Weights of a small mixture-of-experts language model, trained from scratch on English Wikipedia: width 320, 1 pick a token.
Below are experts of layer 4 (counted from 0) of a mixture-of-experts language model. Rows are named router (the router's row for the expert) and show model dimensions 192-255. Each number is 128 + 24 x the weight over its row's rms, rounded and kept within 0 to 255. Numbers have three digits each.
After each expert's rows: a language model's description of what the expert responds to. This comes from a sample of Wikipedia text that the model never trained on.

# expert 6
router:185115093137169095096126134158133095112115158151153131150079110121141109101106113121115141169104115091117147128112129122141123144111164121154156115140124127120164111134156112161087143150155083
Relative pronouns, digits, scripts. Relative and subject pronouns who, they, which after a noun; single digits in scores, dates and tables; and non-Latin script characters.

# expert 3
router:192106100150163105097148130154146114117089142157165158161069101087163099116102112135104147176094137100111134113107086122124117122126179134157153107150128136132173136110147099140086159133150101
Capitals after hyphens. First letter after a hyphen in double-barrelled names and bird names (Newton-John, Yellow-bellied), the particle over in took over, and digits inside years.

# expert 0
router:178111082140164101099110112176142086113092132147141142144119090127152096109099106105108167173096150106105138108121111155116093133098138124165163113139151118125172125139132140137101173159151087
Table cells and punctuation. Pipes, quotes, parentheses, periods and line breaks in tables and lists, especially an opening quote before a nickname, as in Edith "Little Edie".

# expert 8
router:127123120121134096131151130151139072111087139136149144139109116098163112133152088130107146163091171129131151081137079131133087138106107135156156119121102121132139134119177124116110152152140121
Digits in dates. Digits of day numbers and years in dates (On 19 December 2015), month names, and fields like Born: and century in biographies.

# expert 2
router:184100119120133111105092122114136107118120147138148118144100107106183085096103105137103122170083133095102137104165097110130132153138171111124105149150143133127155136134133098144093182164117085
Of and verb endings. The preposition of after quantity nouns (amount of, sum of, layer of), plus verb endings like -ated, -ised, -ted, and heading line breaks.

# expert 4
router:152108096137160118154123102135142109092122128134137123140149127089185106124128085108126117118083158082110148106112099109138085128118165125153124118144154137135160102149152139138090152123158083
Sentence and quote openers. First word of a sentence, quotation or section (However, During, This, In, "A delight"), right after a period, line break or opening quote.

# expert 7
router:155108098149138120099140100128145119113137141126140126136134115112155110107105092121133168142097119099107129113115086144101105191083166135152154119150127151156121115129168105141105161124137097
Conjunctions and commas. Commas, and, or, as, with, to and other linking words joining items or clauses, such as planned, and executed or as consistent as.

# expert 1
router:160117103127141105098102120156156098100121151142138108162115109118135100111136086155100153133104171128095143093143138107143093160086155154173127131140152119138154115119166125153114167135169090
Word-final suffixes. Last piece of a multi-token word, usually a noun or adjective ending such as -ical, -ment, -ion, -y (dail-y, Act-or, Depress-ion).

# expert 9
router:169106084151155115111150125146146085122144144142161113106133105120160108127108141102098160172111142098108125142104133123122124134128151092138171130157097157143160132128149138152106124132141075
Section heading markers. Closing == and === of section headings (==Reception==), markdown table dividers, and digits of years in lists and tables.

# expert 11
router:164096071120198114101120120149167090108089156143140136168124104084144120115109111129116156148106150113135156125115106150123064126110131095159173126147131145114144122131140166123102133140165077
Word-initial pieces. Opening fragment of a word split into pieces, often a verb after to, was or which (pre-vent, dep-arting, particip-ated, inter-est).

# expert 10
router:176136111131158084103102096179139086093123178145159122160108104103149103089106106115106155149121120081076148116123099130122102147116163126152165103141137157149127114131118114148082148157136102
Determiners and possessives. Articles and possessive determiners before nouns (the, a, his, their, its), plus possessive s after an apostrophe, as in world's.

# expert 5
router:159139097122166096106118101146166103141111148133148150147135081087165096129116119151105162169127117109093121090109125079129094139115121105173127102129122144148172129159165124131097136120142116
Inner word pieces. Middle pieces of longer words, after the opening fragment and before an ending (Resp-on-se, interp-re-ted, Dep-uty, f-ain-ted).